Weights of a small mixture-of-experts language model, trained from scratch on English Wikipedia.
Size: 8 layers, width 384, vocabulary 50257, 255M parameters.
Experts: 256 experts in each of 8 layers, 96 GeGLU neurons an expert, a shared expert of 128 neurons.
Training: a variant of Muon for the experts, 1045M tokens, 8253 steps.
Below are experts of layer 3 (counted from 0) of a mixture-of-experts language model. Rows are named router (the router's row for the expert), gate (a neuron's input weights, with its number), up (a neuron's input weights, with its number) and show model dimensions 336-383. Each number is 128 + 32 x the weight over its row's rms, rounded and kept within 0 to 255. Numbers have three digits each.
After each expert's rows: a language model's description of what the expert responds to. This comes from a sample of Wikipedia text that the model never trained on.

# expert 49
router:123129077134140095069185183142158091138142096121200144214144086112128126123107132156146158215122097160135178196130128160064133087125100140120151
gate0:106161164099066164141107153114156144115102073047080160079157075154146120124104104097135196191099188155112171101126076102095111145170135126127112
up0:086206108095045133139088113137141082125110099127094169100148096101132148092131139154085173137094163178101133148095135104104118134145146119170091
gate1:130106187138127130120092171157134169100162179239092089090122128141142159069077123194137117144148105165113181143096146114123186085186038141109139
up1:080135156124160110086164091133083149185111088137126157170134116126120152158140161150150134150070123152103117145176141128102136093085149147122080
gate2:197125106156125094095174177098170102055127149205138111144123071161191151143097146161177160092110123123079199125111126117120119103133115150128129
up2:165103086116120111123173148143155077058116154135148155130096152144192178119101099108109119111096111111130173146137067137116073112055119134101102
gate3:101094130097094079122138087114118140094167150152183179030100091141079081153142137111087108136123162139172115185090112104131119103124148130122123
up3:216150156143118108181099136166170168141081138110121087151130141143134141097145123134115140118139103111170167074118116077142135146147120149099118
gate4:108106154142135109136152099151121109093208135169123133147114119124086147141116117141138159160141111085104119113134140139161114149147197164080190
up4:119118173110184092142075096144090175166088162137088088120165128072139153124136116070117124080112127134081131121087153135094126108156150105128126
gate5:143195147159120152216149088172146120165153152068123063098175186123160093086113115079162133116174152079160123105136087075168087150168079126147094
up5:152086111121146121062137095171117166080091139151150089131140153131090124191120135092128067148147127147143191120158135139112147112094086064133156
gate6:116119094126148132118099098120115139106136117088130110128084087153126136162145173202138114083108159085097123137128129102153141127118093116138118
up6:120126134083100119127096098121085153074128135126146185144122220110132146145141133114055134224163060149118161058079161161090139136168156163117067
gate7:114158146138153147109114082166102134143177076175195161114115103166149102053114141098110165122127126102124151072101096150090131092165093182104152
up7:078144114177105122150157120115106181117088160159150172133116117122135109170105130112114085128163119109126123107109126174148170076109107118164163
gate8:093215114129154135155110157136080066167113140164132099116073153184154126156171073148122148146106169108150176135170103122149112163129159146077157
up8:152126133115103119100165121113116151127093187132081076142099079109117101142094168086151124112142182201081121153144150080152118154091100088146080
gate9:194059159196127150162112075153104179116099099155160116182087093159171112091122157130114089170162130122098100160139128121142105209116096094109151
up9:069097113112120142165104121135139086113115124130107136138204135140116141215136100123145184114100156151078255145179132103127103086135173213138130
gate10:101149119163116163150124117087082128128121102110175139115134061095132133136124170190092075141140115103149074135095138082141065127085121157098110
up10:122127208122153126144139098105053098158141131138126163094102151100112117134127161139110126151095118116130072141067070137124160172110114092142118
gate11:121081165080171176122168070091193080143154105163139180110105088138108123100100140158166084089162100119167126122131167134104136141145143139145124
up11:122180125159105116155150187096090167139120164096112113110134141118157157044159071172070100157112178086141133126093135185181142127150182125073138
gate12:073118068114180153138096129135139094135088161138137090159167128166187060146112164147112112152144094146131104134092099129088091104133142097131152
up12:136153052140173114162114156135112129098087129097094101196187101096141100102142198144098187207122120153166155102092104158182066070154147111098137
gate13:136131170084120161064147137116197104092103157088131147139149141129102167173138084179112102094117148081109122175092107157096189126097139129060182
up13:136132171124155131116096077193141097168149088129159176127176119188120151147181152212076065132128159115127094100166134094126083086073143105146153
gate14:170124172069093121084162144134119083163128167161105095086070094139134112121102088082191134099075083065082123140106107131159090153154146157072143
up14:070164100165123106175110126051097182035138108091118169175164122082152110143130166134110119123167149185115169171113053133080147102137134164203046
Description: Inner pieces of Slavic, Greek and South Asian surnames and places, e.g. Rajapaksa, Karapatakis, Krzesiewicz, plus country names like Slovenia and Romania.

# expert 17
router:139134179150096145117085094107156124156143083080128108150129131192140110116097152111177144120165161160135130090174132098111105145109146134178120
gate0:069109099123056150177135113124191105108118155133106117155102168084092180120151124163139132119145114144117212108112128108123151110129126144164125
up0:117143192106090135166120182122192114072149137156106121163121109147130133117074040141155145137150142175170163087145112109084157077151090144137157
gate1:076161132142126164118136060102148108129162143123121177136113113065138110043182095149070172131137101159147185158141095129150090103132068103149144
up1:119113069116157092142162164115125134122106166137105126112163122132091079120096110118140051138089129174090170100113179126055181087103151112149158
gate2:127150097157102131092158126132114168177167105062148163107104160119138138151095152136095207117127154130106133134103129096134091146148119158113134
up2:161146184148161138112094149157139150156139148087173090160084155108131112093151153154118177148151153142177099159125213141122156187132114155083121
gate3:158171113111167147063111081174139116130190168164126108065138151139135173144190180132100142139129150057168112175082104111162142170169152165075127
up3:142064097122095086108086120160129130143164130176149157153117121161087088115089098050117077133146144146115165044173100112113119138095137112136149
gate4:161138099119122175107108129114176091127124076098144070142095110117216149106199108185090148112156081106161120147125103239197111152110141109160133
up4:166073156161136167119115138098116171127168179216145111099172146133128152116110158127162145101115143115063089118157086072128127087122149152141111
gate5:142161152170105150108079133134087091127148151111122146151060167114059126100179128133124139144104114143114130162070187146146126110126124101110068
up5:140157113174142117170072129203126118136140116077119181167134139116082111130173110037153101156102167182092161123043143134140127088120086095112125
gate6:183106189173097169124068180091116131173101131172096152154094126149154134096113138121094127123144149144053093178129183150090158143173166150146126
up6:163217078126138088114134092144194083151150156090156107109141117121085129154131138129126180058133112100131116143118087116176121141098136181119102
gate7:091075145252093167114134184149106154075158079133119155152191167102115144096078140114147169127121102139160117074140168126174148134105167124193098
up7:113160072107119091121149158122172151175106136143145111049126073108145125176123112093145136078038115135125135150197160134114106091156175111123161
gate8:135148103151115150152135136159099111154088151049077154087141065128114162082137184112102162158129155110179161080102137095069168178156109155106088
up8:096125163164089147122104144202089123092140174171111100112139126110138142178119111132109117162203103124201140089164105089131124109111141150101137
gate9:137138146107180076153166099149126122115164130147146126136162148137122121057138158171094134110122153138148127139185182131089132190093134167097139
up9:163127187057149053108179152090141150110090109181144110159159103108168035137130151174099143115092156189152104103114075121152152182118151154212196
gate10:120151146012105116109142126088141158082115092113100144155118088137163104183110163096163144124093154128144135123140087121121108136121133093163166
up10:106092106038089136121111175135154144097116128121103113099133108132081137158168067132099109149099141151084168132120126139141089131068122125153170
gate11:142127123153164167140073162126142078146103107133110131166134133144134092159181128155079163107149138094106148132101124148121117121137086092080153
up11:128145142095144115134115063155118172136153085077151158130158148161145123206158135157101153093155108142111104149086112156166085153167134102117132
gate12:141119075127115156087109142135176150119037134125149101131107088118145164110133131134126118075132151200199148112119153122113105141119173132136118
up12:134134157134141145198155126158125097123126102171123143097120129169104072143160105137168094112118185109098144067140119075131131151161096153131143
gate13:117126146176147199158118124058150133141170170089139125144089134129152121136130160127124129114124101157120105130120132176129075123145128145136128
up13:183132121146130156119045133108188137048146150111124083180082182153155079125108134085153140136165059132097077121107151159100130102166146145133132
gate14:158128114109127080093044163151111122116127105037114187168135131153152114168154132144164101130160113119168137125130158130144151076122143136152149
up14:140116124132130123130180112097085196120148117117221155101130121132124136121111130146151107102172158142149112102169123073085130068128193166139107
Description: Prepositions and verbs that link a noun or verb to the phrase it governs, as in known as, including, revolved around, compared to.

# expert 8
router:136125097152090124152153157089084116127131154131103135132132084112089100132154155069170163113154144100051172127147144130101147062118154099100115
gate0:119089145099181144127149122051126195104086133121124153063165157099150155107167086192084167065143128082152136156144129097084119128096097139083119
up0:132104154087184134106176081143061117104125142168163162096157097126149116158078156106145111158144126045154164103094185067092103122126114120132119
gate1:165115119182077151098155105098182135082181104132176126205153069180071111116166093081145107054122094054133097129173187108065143102109152140116171
up1:072162146106154114176090110106144114130171154177067094095142110126138080190061105170161129124115133123124107102120101100117183125141106118130115
gate2:061122098119100168138067150132106152117204138143152116102117139146125103100108129114105106128113073151143133097189116183124107133117209067049151
up2:151150110110163071187118076100148113168101141124145135141127093159116106140183123133091142101165146115096134132082129102205105108110052177168064
gate3:124148147081144097115090081095116169061146170141125156145100104110207153106124130065149130148155091138075167206141183150117103120146089192185157
up3:130129186178150094139123127132127106141147119147055087129097134161118101128129171120121160124134149172092181090126136077166131118111103185149162
gate4:148072059073101118158092129095152090201091177128143071137143096080130141085147114110148159119123105081106153127114127141113122090105105137113151
up4:113164089098150122168141135118160083054144132101126145204198119081076132114105152143121166166151172133157101168100143115108171125160131110109107
gate5:100173094141157118157146129148084209127071094134118114123112146084087114119122148080088116122134086077158184106137123043163114141161104116106036
up5:190100149153112134065144118103168088128119149129121094097150136112202175146101132154134160147068163174089140155133199104121141134084088071119159
gate6:092160186131130130184093122170112169037084077030140114121151129124173141146196131074121136107134132069079122135131137147164141154155120104137078
up6:079205128096120178175189129162139098098069069117130171132145089129151163118105094131119198116162119115077101117122160150137158137154122098174158
gate7:136092146140120139155102113126086156051118134149105130107083101163149144179142110158121115165112163139084135169103144132064163148050194144140075
up7:135082154138139114125132115163109127118158141129128061141165148155120059148165164059153106133089113144089104189135166136114148183115073064106154
gate8:154186185170187149167157102131090135118129141160128086167106086084112121161128140155117157098130118145151133094119090098142098172196151184117111
up8:158149115147122167145080122124103151138123156096068077148183104040136142161140152090123136119185180098120077114124121106062113113140101084121131
gate9:141152076128124142122083149181100119146104159149125120142189163156168115152078155151162075131091133177116120116103142152122158173158133115162095
up9:044142081133076080166089119164130155156076164143093151070164122067151102137161155126104146153097134171094155107178137114169116143172107141125033
gate10:181179144114069150131165104156154167124107122166101109166117130161160167178212178074131112123203130164125166152187112096130129121135116082151052
up10:109181104121079096125169114143158117108169146116105171095120145160156159206130112127126103164120145050076122184122186108121184138140119135146052
gate11:119137109191099124112150163141114128150103202164114106066109218098105092098146122111137064121084065127112184070137093191136171129121171159164145
up11:139149087124156105141122145123169132102061073100138150127128152165119139131103088144137170144113105112102137117143149123145104119107112140165133
gate12:127118141148143170119117130153032070122131133146113158139125139118150124132157117140070173152138105152097144123112136174123106183181124098120141
up12:175119099094134101121084107049125158077192166096147146152085155144108089130126104148208136063129126169136176115124134090128098107099092113157133
gate13:089172061220170120140184122129127092088131154143214109086141076121152141133148172145096210192036126093098163169149225149118110099144115125095144
up13:114108099205169109125141119127081128071115146171171156107102054124098105144147117173131215109058155101166132110130155131084149083208140082114128
gate14:103140187078147164103164164158152154173090154148131181154090058159128131126077150126118069133120056115082134172097115121172136169137074156139127
up14:069151175149119133088144155164163160177094169086123169126067085193138088144091164118134117188100080099122168173100103148161149080191042118141096
Description: Words in education and career passages of biographies: University, College, PhD, studied, dissertation, and the of/at within institution names.

# expert 32
router:102136186138154132162181102095155136103142098183100112103129137157064122112210140100061132115166139123148139072124152091166154117150110112149172
gate0:122159179149167119175171128125113112076082123142140110092175118100137118105135138132132130064126128128113092117105109069093108202093152167079140
up0:153184134135108106089153143148130118187116166144070051171095157058129110094169142086089153083189122166121124108108089095152074101135167170142103
gate1:142078107090142137086121145136138083092093206101098095110104090139101079093163118163083104204109177130182203091131134174101085103078129182110122
up1:146159122121140095062154191123159088169050145112137123142139137109115095162169130108092129169114106143155153132152141153053129148093073207068159
gate2:109114111114116094105161135123127109143127123109131158081101092201138091159155115150149128118147163122143159113121147057101156164148096079173168
up2:150136164175151127122086108187117122096119144118054096185117166092130158134125176148133142110165092111083106148196125131163125123074138199129084
gate3:138180132091134099093172093178092094090158140172099114120133104146126102121171183066104144122109081132116077146129120131168146188104151161122124
up3:164144164111178076125170121120127089122134135140150118063154105147125163115185155098116174104130080135112122160139121079187171126126102166156107
gate4:070093146119095114126179081143126123119127081153093137154078102139026174093184116111149097102081156135072158130144086085126187135096075133139065
up4:176141114169086126143131136117112132113150106074109171149106094116146178141132123066144114124064135113114153162110125113095150162096086142100079
gate5:115133157136126152147179067117107121181164153203095136097141056133114134218163147102127129112120127120130127183163072133135143157153188122100123
up5:156104161146148155151190132141096129107123091146155142132096153124102131136186133070127132101171139090124147185157191125146140120091135082099097
gate6:105149107099069118172112117166105159173109177144073139182037163166151080092150183140104151101151122113118138129121101144071132164099110167110075
up6:142134153074142112096093138148066086088106121130152157129080096113174110145167176173154091116183117099082123117102065122147113145112107169112106
gate7:148169122133082122134132169174135118137144119152149149145176134163160143160096123143140167163140116178159069096169147154146176113112144146147136
up7:138113148120122149121056130049166085127159158099134129144155146111176162089067140099116126153082084115152063173124143152143153125153151158114121
gate8:102117160150133095160097151181140136110064149092121160149129159070138084127112182136119134181185118180084125200086131106197142113185122098159111
up8:119086161157194104134102144115157114182147154154164154134142133083141109123152121092165150140155152150163128144139129089125139086130074120132127
gate9:184142173111142114164140130142149121115108190133082121196132130104114087090151167126109097085129137111094138134082137109152114133095083112161108
up9:092109111158145120183136100111176103126153151123122153157070169143160145120118187085128141119151116181091175096142117110184097190106147089086179
gate10:123174122175146131104132113150061125114068190157136128153162166108111078102107076117129103127153106168142068091094140091158095133083189149116084
up10:135114174126190086103049064132086106112129152152107176125133155175072111050105117089152106166106133128105113121077191183083143130133162115150141
gate11:164192124058133132101097099100148137158089104166114112097183084126121127102124109115124122056124157090101131104147067150104143111130169152139174
up11:139151161212084141126095129079125110121162102148164164138138119157167167179102166144122137103132140141210164141196163132123152165064083217087144
gate12:124067118154042099129189098153123126172131247123062110126094162139169109118095146159165173134102075189129121114149092113080137129105147129148153
up12:163202058141181134112097112111127096126165076110155125095067068150096129107132098133128087138104167145120122153084143128135103154122108102143155
gate13:118161152127121109102179155204158100124131127137106138070145093077148071109148113139117100131132128143147079132135111211126141092157162129185148
up13:115149124096106140121153108195154119138117145157083158139181146088117074064123125104089128132149101115170147123143100233115175077134178112137158
gate14:157119081093097113181104125135095128112133125133044152138159105139065182140174128100176150098112066149136111169107093107137161121123157085110140
up14:175106065170157120173102155154074177123155087066061103207102180186075142188116142165115109090107124109155134143133129106114182127122146127125117
Description: Month and weekday names after on or before a day number, plus words like day, east, north, end, mid.

# expert 3
router:121160101096141103078156158160151134148155117147126115112104098088085166089176139140155141152148151126137170087175173178136112086194148164125134
gate0:156128108183140062138128129150034109090155099140068094092098166159143175169164081147119164147138158166106030163068159094036121103077158081082081
up0:113135159104118145118158129105135104119170124144180122189126122156125091125119155079099113142161102144098186133166117187154085086190126187146168
gate1:099151072157136160089116122152118100118138160167122105135117176146114122078202101124092147132153136073197138105159139133106160107154152148086192
up1:126139096131162136110097090125130108222108115106128166078127111137138118155179085139159164130105128110106100084125093078073087064072137126094157
gate2:131118144126120132132129180085167113048115126101182154157167100123091142125147109121125102146145089078143135098069192171145172121098083089091069
up2:115138100145058161097104139161139120123158146157149124146142167147183147125177111140081140114156123159116134158126145118076119135158077100112124
gate3:172183177150160150170142074143115172128142147129082133104111173116125178123146089155138090061093127095117114092146143104092171119118133151099127
up3:172120091117168152133136160109141036118150089191080124111158141172112099111113178149061108100155143142138107175137128152157104139180108078179122
gate4:089127153077078163151155096094158114172118110138172108105091110146110109148114161216137091163152098082137116103128145174186144129092105141095075
up4:156079137176146131151170141122121160125126138141126145117179101109103140124121148014179138154103157157119162136140134103147140143129128120115116
gate5:132153100117111131162062163082130102153149124203153105102165147140123132172168132137094172125125164172096100114097088104118109086079152143102141
up5:099098097160081151099100066106115150152067133108118132157084132157155079024127200119135102096147116134199108143115153158061136169128100112120126
gate6:151132153154193101154145073128133103182089151061140074132144181165165093161161109127134178101083139107154143091119137162140125155160128112109097
up6:177175147153150183057043157154074103080131118143147149132136158092092119078173090170107036157101096116140146139123135095135126126162088154085105
gate7:092074128175137130165136125131090165140102107115111117133189048140133099184070096111097133108147177176075093129141096177081173191123129099121140
up7:091133130204104135123089128160102158166133088129101084075158048181128144116114113130117137143156115155104152090160125139064161196124101150109096
gate8:073135093141090115119131114140087130092162103143155188080095145117116106153164066126095159120119126115158140170149189147055106173125109089128105
up8:114167130152096157095126160102084132148155119116110097091115066141167128191145084125108169178080116111189166121113145119056116125194119107107080
gate9:144120110083164153099127185114080143135145117140194108146113129155184076116153086079160103202078124149132118157136120134128117100119100137114115
up9:119098116112147131125133170135086147088147113154204082151118088128185115102152116168147121175140098178124150227137150159166135106103129105115138
gate10:138160079099128150130084129162142103139117097117077125088109097138108110115165162143165146157159128115117098164101167163147117158172112141103147
up10:215136121120152150113078161171105106086138085107109158139112080152139191082185149192086180140056126140083090106066180142129191126187088102088098
gate11:105110130112157088128049107107104120115155124139087126163095183172134113139119128110166066052163107095140113137124169144139172116140118137123175
up11:103115085101171078150084107136145136059135178126132136186073198151108133097128091087141121055140131085136129092080190128074154176130076134177161
gate12:157121135095094068169160140142122128131142128103085129105134098102155097107135195110129098118128164157048171136142162105107131104097132184159110
up12:121112074098120048160105182106097138112192106115109136113123061139179113110132206132160098118104167136046148186200135093114134075103123173118083
gate13:146108121116139095124116139169114083150114143098113103092169118076157129145085124096133162127119105090122137093161143153088175075116139133165129
up13:124103115172152090109072137119153140151144116139139160109078148136087124128151146178121111190141140142145140140115143155080162124102141095120169
gate14:055113161106135147088146117113144150150124055124163131157051128146092139146116128131075122126134075158170155091144092118145111135088205139065110
up14:195202117129112143125140146147114142152101158135130125127177151124126125128172136125216139131089155099131095195121122132109163106178069075188134
Description: Integer numbers inside pipe-delimited table cells, often before a decimal part, such as scores, counts, percentages, temperatures, like 34, 52 and 41.

# expert 57
router:088147135107118141047133166148112145107108125105123109105139152178171120132104158127088105096115153097137145057155169232121155143120148127085205
gate0:128151128139159136148141123168101090122126154124068112118101100156147160099082114127119108112117139151098127144079130181141141148146175125136173
up0:133115167076166088116118152131139095136116159055134109193136119172095138120169137143133166037058095219131135165065127117121188163137129100141090
gate1:139101152114098082143118139099148117132131123108104121135148159179125112181136144153171135077124140179111103101051061114169156092112126125169145
up1:131152161142127105123116152118131182052039132096117167154122094084123092141158092151129145131175092096113169113120144107109199084135071141158126
gate2:144120122130135046106106139078104098059150150135134170119138129109119124150121164160117182132124104166101113106137132160150114110151197169133034
up2:061111128129094127106112109121184109167122092134155121148101088091115152175117108128124121167072108150104104111096158145148135124155143114116133
gate3:096089107054147167112060134155107239150110111166114104135110149132117185083109192089097114129135151211098084094130107141106116086149179124107185
up3:081140079081185167109153063099104156144136126117099178122099179043106114150143088163143148119093111132053114108119140102108133100147098100112173
gate4:190210128080106182134126084141139126202158115099148075114156133130172153113170124092115066103155110135069142129167126134135100218198096117124149
up4:131158131121072066185109068111141144077117154129153099112126122110107126164096168135145180104135072155177135112122137148161107108129153114092188
gate5:163116107153105119108112117138152191123089145098136125178133122144072164129187145100116140150140100098114178136158068166095104130157179134105126
up5:133070155129162120215133149109135164131146111179110100106176148121161117165076113134187084064170151129147120147081123123177128122112151112157142
gate6:060126164127119133091093141092114101102138154100123113129137093104197122148123100134070135070135105143130158135129129187152140101147139114158061
up6:140118073114144106187100099200160094112105111129065160116113132133101184103123110152175109117154140122109145133164172089144131116127128114091150
gate7:100143171108174111117198083117156098140160111153207147131136092098104135158138121062139141185118048166082142151112048106123161150125086182159119
up7:106124121101147078091118123119056082088151149158082158138119143110121126111152128104112158059109186103151106136122100188151090147130140145162149
gate8:133148119118084155143080132112192068170092110111130129176128083110175141158146145144106108112136131089189180127082178158117113147129166160103144
up8:085180143174071130100112179110147126149142181170146085164136118123167050151153134140102152102103104135166104131069134153099082175095132119174118
gate9:111135116138129035126118119180101102146118131170137124136059171121096146161130171119131091179159156110114085143129104123131138158148081138119101
up9:141172101086095147114100129094137194089160131151178135138181069130169096137104071179115114106137136117085117091177189147167125126116129138144103
gate10:094132198117129092152163055164092178121174107096142127125132124117179105178121109078128100155159136157176185150133120149115106110159158147157182
up10:084116106122097133146141111113129150084190143085121141067090158116102143113133177117150080130145139110173135103152130116136100163079170126145174
gate11:034142154103075148117131085098138148108146109102118158110096077141092136125149067112134127174193139108147143117139110125132174148123128117119176
up11:219125130115130189142096142116155175117149123132171163168184095078135128113079120116127139135091117168136109112121120131139113129154093118118116
gate12:115142144136111169110125173124117177131125145211152112143104065079097148108153147111109075117102094151130188077087153170129172131159119220086130
up12:095138162174100153128154157142181105090039138126160123138112099104116095105122151165103079085174126106107090138129155181095192179139159149169180
gate13:097223140118146081133110129145138083143116138162167077115179198114128135111115116151098103104141146183083108065086090154196111131188114129159143
up13:085148131185162165153115087165119140127127118070167133084099174130154180062169112134134165108165064173167089121144095193054169121119150147215094
gate14:135098176164108121108142112152135158126137194138110153102114055085131112056160171141088110122138104097120109104112115078166122132115143104144122
up14:102147140161115087200128073069126107135165185091120157160092105101055154089105121154083132165144176086057140125106115155130176192097140151122112
Description: Final word pieces of names, mostly place and surname endings, such as -ington, -ville, -dale, -ton, -ara (Dallara), plus Zealand, Diego.

# expert 11
router:165060183146138066137176174079209149095145145112163097130077082081094148076159112130053081108115111106161073128108176120172117138205135113151157
gate0:131121176147090060178097146125129106121109056116159138172102065031202105104094101118102165125120085146154095177056062143171140116156106156090144
up0:111087176119123087170153115101195143132090133113095090165082127057133101141124084075140125095102108158125150174055146204161105141104145176094089
gate1:173148118166116147127128111128178060088133167137105107125178079111156155130165171137117095051134069146137175065121142132144121113157110141112142
up1:106101113119146157097147109109079168151089065131132149093175108144103191153113213083132150174141146091082114177122117140085164096084136132176135
gate2:106116093116151138069140184173096117073116170043143186147064120096135111103135135137130111151105122116126203141132072100158143117125156098105097
up2:124125076168143160105111150177113133096165180110169182110086146087130091084172168149116076116102176087148120138116103064152140115087126127150198
gate3:094150176089155109131151149116179121197136055168137116178079085127079131115182191159065090149144155100146153100101090106117144106126125135124182
up3:151146150055100139127153128086177088141174063146124146178101070082161130115134139125086096088145123125114127148124102099193125164176145141083146
gate4:105175072117149141126133173082148103097127114179120164140115080181125140144124172101136117099114147103143092144081175083142197121127169170102143
up4:137129159070111133127176139093116060137080101162148102103140065113157113173130125124125102135143149152066095102135152176095085092128165125098149
gate5:128140129130072150102093151098112213146119085143105122129134167089163157127182219199138162119071157106136121161149099062118109146155116112081097
up5:198106095116179156147147111095146091106130166072118113134080123121123126152106106135126084111157098163149115089123114135117148075153158164168144
gate6:120107145087086115147122117108118126108129144114112113111099098078143105141100169128090137161148158150030099122114112161149136157183122127116145
up6:167143178081103128121131097124122102110122093160127126148087079131141098080117246150080083148177154163099080115120135124116108144149171112100185
gate7:112108114083094094089123109089114124167117101125142138094062113049143117140164153073111178112071129116122105138071191110093071132132139152097109
up7:096164098082149102106140105132106183128127096132101161154155106132096188098130177106185082105175183095110113068171074200158167096132132137144147
gate8:142132136056103100172159136160195137089140157132097139139105059107125127090094174155140144124091075090117099121137141052126112175108129128094118
up8:128056140121197144105134118147114132140100134112114126096084103161086119108110115121124142118088047119098113128128086125144111130170158165172118
gate9:153126080125145181155099136109091162138091117077165171142114134143182118158133106126112127098084123065083146187062159153100109152130144106114157
up9:133107183139170120121136084126123080141118152187085129095114084110113163049117121129145093158185174129164104145145167103174171165081075174155105
gate10:123067150125094116161127131112125150129162085154123106113117153132097131103130106131150129135120104135110114134161117077142118164160080112098135
up10:122064141126134117166023148085222110171125128161122090081114127143080187127140143126130119131150164151096133123160185116121087117123117116115161
gate11:072134075168117072156143109153116101064109120150148110133094142119102128102101122177154143053146100143137188155159109160172128180088143137146119
up11:090136107106118134139105175110095088086136129098193123109154155085096125117115051134129155109073115103086111085143114091169100150116110142153160
gate12:182138124147124081148172048090126167146097159144139064141133083141098072099078063151070138157117101163169144129094178153106171145140212152130125
up12:199109104162111077121155102107192138134116178167152084134112100169111113065105052077065157170190082133177118128115164168090103122132182165126123
gate13:071137179159123144148112083112089175088110115123077135123142107159127106231113131188109122100066160066102109086121067091128118175127077080144111
up13:120161149078184144131075138124081155102141110077129107126133189110174139125147178098116090138147175156097149116184173205155121121155099151142165
gate14:188123091193171093095099155077143155111114164151154072092110128108142177139114107177150214140118147127165115146126188148139123132149175127088146
up14:126147164097103152128143093132085155182124072110106173126134128075137064107188125070082113134110099118155170126147142106091128141114117164171087
Description: Month names and the day or year numbers following them in dates, mostly inside tables and listings, as in April 13, 2014 or October 16.

# expert 12
router:122111140186111148097081162100189096152102110129134064193153177122102129108106085128111164140134119136127191118116123156109167109119102073140164
gate0:122142120187091053117137117137144116096129046133154132198152119097109104156117152083096123120160099180132090137144115139161109165136137132135065
up0:176114093099160101157150110117070238115142090077171113086183094124130077143182107124134147154092179108103147101102193106168104116139147086121140
gate1:128197122144133138194102097114101098118199107094177141137158105154122102116140125138166102134191127129109169135177151162166159149179137111151172
up1:115100155074149148150122146152149129148191110113106145219091126124132131068172142084125170094097049174104152124196115132145104145137128107172169
gate2:107087184099058131105138062156218115156155206156115151137068071095143150100134068096121148124126124128128153142118119136130190083082152153146130
up2:138161062142149152095137102124081130102135053120195118122128187201166129120134175161155050113114166125166159136109108083144104182173155171111119
gate3:101123078106116137131137166083117092159118144144097106115135120199175137107136185136128106108075117070145121099116105180153074062163112102123131
up3:089096114131098161102168139120130153138110166098139142104135117067177127107092132145119132123136114146109104162085136148128132159112124072130173
gate4:153152112114097117113181116106128122076142077148163116108092194079128147085070192184137073155114094123086110122145087087093132160108108152127139
up4:102085112146106160081105107186082139142111166129064163096194060140126146164095134086179140148098184119136145130113179153138144120131125139082089
gate5:188131134094123151125122127121161082161110164190136140119103112135183138123128081131146125124110188074139131067099077137077031085144092144143120
up5:092083117164157097164112170137114139081133137108202174152129160083160102146144151126168151157122093169084144110118140126148151169170140150196107
gate6:153146151135146120081168094130122144120120148221045075136135099077149116160123133170168096100104105104109159096090173105148082142161106111141086
up6:149133105146106146150123118094117140080134131125102139151096088071066133162125135136135068122139104120156148135110131161135076133059148175154147
gate7:113156146107175162094174105129127110102100143124129140152105113149061101138077125092150148127118124138089179098082098087140161145158132091130126
up7:083161101119061102110106167081145062068147149145116112155138117110205105137155089118147123151101108108166148097103167130147181114085137130130145
gate8:163103119158129142091142093117130102079089122144108107107096124164141175168133184118102131183134115148116143121146206096174145119113094093105112
up8:136059105169118157145124152114122127167116149088176104124062120088139146106114124086170114146171084152109130151168125120059165138061125109065131
gate9:156129127151119169131185150131147125106138153105166166067092117158086136149138080132092086134099174091106124228085102059123172163109073110149143
up9:132078134172144188156159123167175124163121139109149094115173152107164104115114207073129168125174155136109127089064122161127122136094111131131126
gate10:155127140084114079154151176090140090115157145094138114121108092109129074153113174135100115165131121139122122130145114167138153170137094143155062
up10:143076175149144107130151104123064075080113176139160104154082144176143143128101127188087112153121112165108111170161098110206105170130163150153171
gate11:100117144158177168085134156112175086154157163139115106153069117177133134145140102084134124063118103090155119152108146118113058136127129136147166
up11:088147173114121137140069080091157158097146071099078114148167128210148085156132122133159087109111152079203157138128142080147142154203221140116121
gate12:101140097113067108120157162110146062156108154115089135110163168107150142108133104093102150148091124104143142125082127098144142168156084096148108
up12:116166094167136113130106181128144140091130161108077132154143156160142169142121178114123103108118117155140202094153175121132129193156120087130109
gate13:125133173147173141103165119061136156120134132170141161105150164119161166176153109142127196148155154114103092151054093180162155121136130116169115
up13:106137121129118118125098131146139116140048066070076112177117126165095124180139096189201113126088083092142117066144127089136141154116173185155079
gate14:171068114155128177077069064073139176149148127099121135104173094153187137078072201140136094107087089088085120112119088087130162084115107130138130
up14:135125127119091156073109123149127166132081172112178110082119117171140135059099172188127110090093126199112152097101168128122146119125120136120130
Description: Mid-word syllable pieces inside transliterated South Asian, Slavic, Japanese or African names and places, such as -app-, -ovic, -abad, -av-.